python train.py --n_layer=13 --d_model=160 --n_experts=96 --experts_per_token=8 --d_expert=32 --d_shared_expert=256 --activation="cubed_relu" --moe_layers=[0, 1, 2, 3, 4, 5, 6, 7, 8, 9, 10, 11, 12] --n_empty_slots=48 --router_score="sigmoid" --normalize_top_k=false --routed_scale=0.707 --balance_loss=0.000212 --balance_bias=true --router_logit_norm=1.0 --init_std_router=0.00845 --lr_router=0.00119 --vocab_size=4096 --norm="rmsnorm" --norm_eps=1e-06 --tie_embeddings=false --optimizer="adamw" --lr=0.00432 --beta1=0.95 --beta2=0.95 --batch_tokens=65536 --seq_len=1024 --train_tokens=308800000 --steps=4712 --dataset="wikipedia_en"
Below are experts of layer 8 (counted from 0) of a mixture-of-experts language model. Rows are named router (the router's row for the expert), up (a neuron's input weights, with its number), down (a neuron's output weights, with its number) and show model dimensions 0-159. Each number is 128 + 32 x the weight over its row's rms, rounded and kept within 0 to 255. Numbers have three digits each.
Before each expert's rows: "comes after" lists some tokens at least twice as common just before its tokens as in all text. This comes from a sample of Wikipedia text that the model never trained on. Tokens count by the router's weight.

# expert 33
comes after: " |", " =", "|", "A", " ", " —"
router:132118118152062129101152165141155101092146136145070173208130116132216157175137162187157149165197134175149141135116117102134130050138129107119137127124129148137137122165126140102098119133105175105121116105140153158094085126169091144116157142116187149108093157147153122104098117192142122137154159110109146143112059136136175130141140111090163138112092076166149129119131161070124134132156048143116146084115077176107079079077128162147143177174131105116082122081041097163172167189116098
up0:120120118183096134158142145095140150096129136149103143128075173151142134118087108141185160084157087135163074135139129162132167076126086127101148115198168166115139202121141205121134156181142130100129079090153084185100044147137083139113145108118075146101112138163154178065171101107070102101133136096150103198088206132138115119137116160094117200176116172133122140167165158109137159144128130143154085152068130087195124154128103159135186118127138112144087138156107105110141135124084133
down0:175139119126095121163107159107115105120188088162182185155135166086212126123100099095113153059119108097144130127095055102180114125144116184145160169121114087121118169110121156096082124138119092134112129160171135163092124102173134138168106141097100110164106105123154181143122122133097066141064136114107161135080126130099166130186101164216094112116126095105092092205166192134069111074148127201121157129143096139108149103145125120097132166149160093130106115106053155162113135115098120
up1:112104125138127143039130147052121094155080076120105139137111146127135166139109147108165193139080114131095171118083090145098097148201118146139186085157111146111123158083108114138106178122130159160108106152131121163159131155152123121109105146096151084130143087131185164098146178160136107093118218160149108161122063120167129087217152118088066082104113130096143162162102129088123163137112120124135123128193087079125128140059125097143191173151103169131147129117150178104113196113133110
down1:105132179113157123104151127150132072161055121160160164076137105154156119138157101141103154134104112219158202181119100114066113159135118114108142130182137134130110126128123121122122181079180139079168195149074137174145150113078129067133101171167136124168085080146131150148155154101114167141179100113226120161094180106118118087148126110126121121126111103154159149142102112132134140115204114127156142140152067194095099129166095137134129128146126082139135134176146131141099207123196139
up2:151155141150079141080140141083060116101067093133078126154093077063118158036127121124190104086106099173135110134096107107103135119087117094175131094126160139155100079122125105112124128111126130107087143105079145107102073115116182146097136128105149147148179140142126096100150145171121127158109170129116157124164078130209201149160185133142184127168107145062156125099198111092142070135107079142102094125107125153171136108098145156193084147109141161111096122134147146134039135109137126
down2:151135127103148150129089121132124134175122115051133095130158142085093105118149121123143104136051129094109135119112118201177181150152138153110103087168183152198047143072138100094120145099142151124089112177129137178097085105140134157162148100162133150131194119158174064072190121144094070109085151140120129148113174139135148081127112157085100161109127094158209120093160172146107132139111199097153080126144168128096152164104110164155087132083121111146156135163094148152098067122098139
up3:130157143144132108093176121129160070133166143184127132203104088146143175181094137144156111123160073117186137120082089149151104074136161073121150160138154120191151111120125148123136141143161131147164109160140120086126111113120178122133174114083124156115135114135115079112074121224192151214165098126086159218142105130120124120142173139139150201165143101158099138188125127118151076112104146137149138136102160146153050119157157108141152172114155105126138191104103140098145160125195101
down3:179136180165123110191082078131107105122154148088128122136174114103122190220112114127168090124076117063128145142151176167037144118161156152123085109085089134108143125132174122152079145082103110160173215167127098166189158115088116127125103103156102164141124129139147108111164182144143193138131147134168138189151154132156107127171120030107107145155179135134126144176131145105071126105122134125149117106120172105099175160140088171100118131147166113092154112118153140087124149109118158
up4:161102122184117136091136121174090098115098092164097119143102125138157117109105171140126115086120083149072113118105183106101133159068133146137119085143124117109143099118131156077114172162188118141086126098130106136086045176108117134090096137145100165133161055071137129099097157121082116132131122124163150134103094135162172168068115150132194163166161157164156162078188091059119142130173144076119144067061157165136138090104137118115186178105117131147118178187130117111135188097183137
down4:164117132156161151138143130153144091175149137165175145088149149131106215119116131174090150096106115123196098119126112125154080160138142194091125092114070075099146120120128096039103133126141179154130124170140121142122168138117113114102065131121136132199195100157139127093086142117189123104131130191103167070154159145163191193158124092103124097122120138183116144113143135109101130120132109143161100093132080131187098121136109082135177177091173098141109176092171143080205094140130107
up5:086120170100074088132070144074146104131093130080087080174147113085129147155167167134079185156092171068179074052168145127101101072157081127112083105123152165099095117140149197103087111148084130115127116118132143160115127181175140157139094152102125087139151084071095130119117168145171092122148134133159164129074168152116066165117154091113124146140104127173076147144122141070137142134116155139094125118071128071152103132140134140140078113140124150128078148168116190170116058146118114
down5:104191148065111152098135052144174090081126121081119120114155080106102129182168160130112136114104113135095124090142159146164116151157155068126087118121137089119123136124094164099059138103116194129176117141119106133161169098116146133187150174127097150162129156167144113137122134162091175145142087068126111150127126104145178169096133201133118119071091099118113146109124141090139131187182191156100125156108149159127160110119104169178089058161108177126141118123082092185112139213067149
up6:147136125130144103127188221107160123110157092156151103171078064090108112157136161126148138136133082151152109137077115100158103071137130122099162130106105146159116090116118115153117109162146095127137157050127146149189078097105094179073133117093126116132169192138206153132147085179125130119130174132062147099141076120106104138098152144122139135107110167089096171153102197168136153077157118142149092101157110186073127114089138175181158165098138117102120145136127128110073085108220122
down6:130093083175154043087137144116126097167142131122147123164109104131121084142136155128119083131174151128100109098124151172140133147149098087106143107127074123155169169133113119174107120057184112143128109065080106150100142095128137156102100111166132148056143071143100140161126135129120116094104099114120129134128202098140136120169184120116124076143084108149185079130193119153198119102058096121128144186147140162125145122190179149137094131155171117068100065087153045175131182118147121
up7:121079124197158112128135156111100093120067102160136102186170120156134113126166156152165183148134112099097078101087126081121166079160129192139159119144135130119106126151201136184100146141107178155096110150136136121172063184128115098159171133137164099111107128137154053161089091139151108168135170127138068194144073117099084075139061062127097136133102098090124102180153138119119130078128120120142174114122107165180059105125098122133087172100097093161101141140075103138144147117170142
down7:072144064089111123128101124123134114049071108073181107124152133100126083134132131066153088202121104130160122134103128086118120103154139108135104124065085105116075121127168141115062075162084154091073194151159119086155155144146148083131145115161198133161162131144127107105090129111154139124185125095129130099113137102073156148116127051108126128147160102132136181118172125116078130118121127157117125056097129176161124116130138113119158085110076062105070111126146130170127170053180119
up8:168092149148027105134203218183144099092136066123120156158063112095161167148087142138126115085167100171107165140068092128117132088087146134130122139116123150162094102126179168062102156155151111112139132105152202137082171116165167110108151142136137120097112123131156056082104112093046122138141094125099164096144106103158126123115115130145147143082114118152141102155130125045185121127174107170125136124084104138175107096105177196118089129125118131112104137115116170123105154116118102
down8:132092128162179159122112080133115067130145131165115099121133142138124144183158155173110175103093132115147133083164085087115151136108106122135128186159063120116096087100127116157119164121086123167162151108135141112080161126146138126108119168123111118080112115135173154156143096154024146167098159162161122097205130069138186132091123136097173096102141131106138154126103225112155093115091076167170116136127092076186157191122131139121146085093061157138116167116114180097188164165094110
up9:129052113129125143111122148116119071116134170141178098145137168082112098169092156159164109110132109117063125075148093104132130120177167176099209106110103106128140159169101133092123152115102162150146098089163097192127162147133157141159124176067143096175091124092151147073079102138149140136134151129149139133116127128126139097122119130076179151182081138155137105137229135126091117107162146159048143116120160153137135114173194093099184149127128102114077187136109106078128160178200100
down9:152093167134156189140172116154115189145120128125152143143117115094113138161120176151137133127165117123138147149186114147106052151145081110124162127129093147090129113165113142107175076100107099154124098097162095092113130117124157191078074082121128075149200206146111170153125093119159109044106141133146122155167129131144145137133105082181152146129090130075107155061127157159140167140078167104129134103176086121124099169127094089160165151113111119159050129146102087120080181201168079
up10:084106146164145121095134125134106125109152157135103142137057152076138152102148098151112145091107140144107165127102134154131109160118092088127131175126137108103145137174136200165070140172170131099101132097118153186096124056107148104126068101128094124198122153145134147123107136118073150072165136125143125121067069165114145148093114118132142124096171164116105180116124065070177108126075089104184145093054161178156146093172159134084101133116158105167072138096095136212074174083155131
down10:089136121169168152107130125137134111107141110071146116122187134122097137087133128134113104136115138094174133108114150170121190174112144116086137088120134136109044103065132055109105092123121158096138134118114119129128040136155119104078170152116103143135142157051136143105178154088194152128137142111101072078150130064117158038124136157106148161149099090183152146123154188116165128095125117169160144126153145135164178084136118071131154044154150101155162191122106108117157106182128072
up11:115087094109109121107180164175139094146086129125105128146112107159119153167141068130113115143166075188149114166136113098134183104132128174129098114174130114126109094189132126109136116150118142161093091132070105090163103112166143140157115180074179161118110065113144116149157123077085177174142108150138135085120092090170133132131127171148126188147064138171035072090185158068121051117150110169146167184102116166162080126112140131167150176107161120137080126109110160146103153137177154
down11:151166108106159160113119161187179093120150094158125229152155090144118120219115145131161111149117124085094151148164140176109133090124102131172122110111117152168076091183133098095139108102135161145161113153135145121145183134143187211127139094112166121067150159149149086166119156109110146124148150126180069173111123147122167112198145094164086109130171156102133115126088179118133160163104138188148087148107118145116173172060139120090097114116134173127130131092142153194171150164163078
up12:092125124114161069159104161153120098144104138152081177130131072134149156102106190139139171154164155112107150138112100077082135167100124172135122156159087185105179186159159143144142144095135129135047151195110113115143147176167106139090092157114160103099157069095188162108112195105161191116184135187089148138082123105135131135141153107138158096139134134173082175137145055130148052097153132102112151100139090113089113092096138127139128162122061122095162147189110152134151089155158145
down12:143091087125119170109135121137135140069104100155156128098170133093192164114167114163150068162108125162159144114119160098092115084108102125134182133091152114161115162136071186121085165108102145114207139129129157122087097087129106117185142143209083123160137112146110187104122049164111089122122109153130082136194096146075167123140139162191094124121083135112107146128111117109137101078156149119171138128147131103109165108082131117144128117173091149157177146135118105179022145093052122
up13:107154102181097096101126145147136089115137121099090093134124154081105159156124140149146141106113098169114124145148090113170105103095143170201120128123118083100098213113125151150114207145158139128143057129189149188131159158115073212167147107124161095117086158190100150103120108141135164190136094104139152152165100110154101132101114135135170197152146081138116170137141156170155138121131102160082132091087146154103160115157195194156146133130056143153121209154095147099109158144161141
down13:140139135198109164125131087110117129113161156097090108080152083124135187138121075138083149106150105100141098163153110137157158119105113133106151166090142081091113145214149144136080133083151095156126151100146096156097154185170111129141116077196172100184151161108101135136148139242135145068144055174128148151092164137159159153142123094106102101101166062050127094179153111081159099161129088124101150138139138119165111149121117122105109180153114066117149144172173129143142142088128111
up14:115124110112152168124090187093163157119160144100074157143133120101106146122142189160132169044135091128137109140103134117084162074134126167104160086178162138134098161151173150108121171154140189130162086079180090180155076187172082141121151098062125114159094132084161171086122162143109119094172189161128091156125134090118146115162173127123121174173076149081119127157150167104093145061163119125144146118100104167133088095087116118113146162141173114075098167145061149135153091119162141
down14:130183099147099153141117097093103131116108127139142190095094202162140086085179103138182089102101124143155148112130079054145094111123121123117124138159122123141171112116099147158088162140095095106096180152132124168090091117156163151148079108092125090185085056058137189123149157052084081075094120114139134155151172078130132146167080130115106103120161104114097090131139127109115134140124050153148147062110092157080083111106135096094130171102111151112135125138153121115186154118045124
up15:140079177128111128071096096167160144178154147171134189182116166133087153129161080150073110180123127089116116131153097096171099130156126132131160103087094110167119099113133069167128159155131134177153128125194095137145137105123134144105087122181126181110182121117150173134120112149138094150109052179102128152115114099155147154070161170147175112158178104103133154119136128071132132067114108079147151073113155137143120110122171115176110154133100092080122150127089099120175111100253087
down15:097105130139150111069183114119151167093112131135129192102182099078141141129147160111143072061105130124115119123114104080160188101168139118145105139130126203139104102155143020042154124138053147134163095134112168083140132132099069122112166147119166127144142126136142080128116150146125141103088116142134081120066194123058117141145109093117113183162137185175083109134149165157145124092164064124091150107096130144158144123149168071148153099126100128143090104147137153153138193122075131
up16:087090200117095114125098178139195042094092161148154148142178141092153151083154113151120136152162121145094118116118082132071115070136151105138188158120150089099161111171169141117119153144153140141186111132175143111111092160128149139141158119121169149142111154120154103150060105172167120152091122145157136144160111154107164150152147161148099143113129146175153119175162110078053122096131141141097141103151113120210131126111149152149128200150093084079093209152115140078190201138167133
down16:157148089156133133182133114088077063117105138104128150150103137145100161190104140165176156131153156110076113129174120152127124188179128123117116182115057153054140156152126139063107153113124091146121109092124101115154156105081165153078165146145178134186092151110139097086117063142090120171090092151151117121110172130113080127073120172094134157154154084152149148176162136135067168125180124149091138149146100094148120049107122199104135069094078181083099129100135148145115150141117113
up17:137080154124084053052152136168158109161107135129128124123084169138144201139135097131159150176125106139109168160162166126164154153154106067117166157110134144112166107125122074112121174109108214106098193116149153158144127120128133162127149127071075152098122124132102183198121116167112137099182104077158166121054142150136140117077146088147131127115148141127135178138110108129160135188154160062123172121114157152136168129079145131128140098125155123037063153132161072111147104084106168
down17:148109070076117149101091144125158177096117113128118126127189131091117117185108131135079131105146067119162146165131145155123173122081162121142146081094085120116094080106130123146130149134144128068142087156090193166121117197142086149202134108163128137106129170052102177141150114131156148100166093153176156158148123145103153138103162169120160112124062099169150160104154097144134113181144045121148147156151142079126124150103110131116147181186183118153105121167129149206159110208099078
up18:164150117128107161120184162146176113115158109181112143135070049190135153085151173168117097138163107108126069130114129150161184085135186147109115041147122122172122150097176206082116121140144100169174113162104159125087129170136051099113095050066117147148120140135143133123098117143109136113115165079109063130095109133120089077124135157145195161182127111151162095133162180099150105148130074148147147125141178131091103140141149105086165146120120081146102164129097090149112134151104139
down18:173142143092089151149152167152096061147084128111078098105120136103218109124162131115117098164160141104076188168152140109161100162102103120063121158117114120134151074105071125156119148130077067137104130114074129101125146120134098186137185160107104131081128133098097173173093116060096106090160115085039114073125071103126126090171126136175116104109096079079106176129103134157087150160087116156139125115120145102095147107159175097119131135100113142138105198103180126134134135149139065
up19:108074157132134115157140127114067105086166148181112161146110103114121172176138174149085137128076101147137177060158190106153167196147139143145151162108111149147130054157127146147086105151166130103082110116135145175090116113179154117172098079114095111137147127185128177117116147157090100113141169120081183148211125187110139103126140117160099140106122110178119132144086129051116138107142095094166087094060124110123127100085193132100122130136130088181112187150119159147143131073189106
down19:179112107131119099113141165110115102131125127063161109127140078134153099155126091112138042176072130088158159145136057114078098173132098104126146101172106111140061181145165169103157138173136169174111105112129136158087103131121125162052164114091131140134162084116063123081140116086154132101126164134128116126110122060177144126152172079165130136144096091081092115090106159157079176136115148179124136119173076156220152147156149105125134125186152167084131122126148112130175119147104063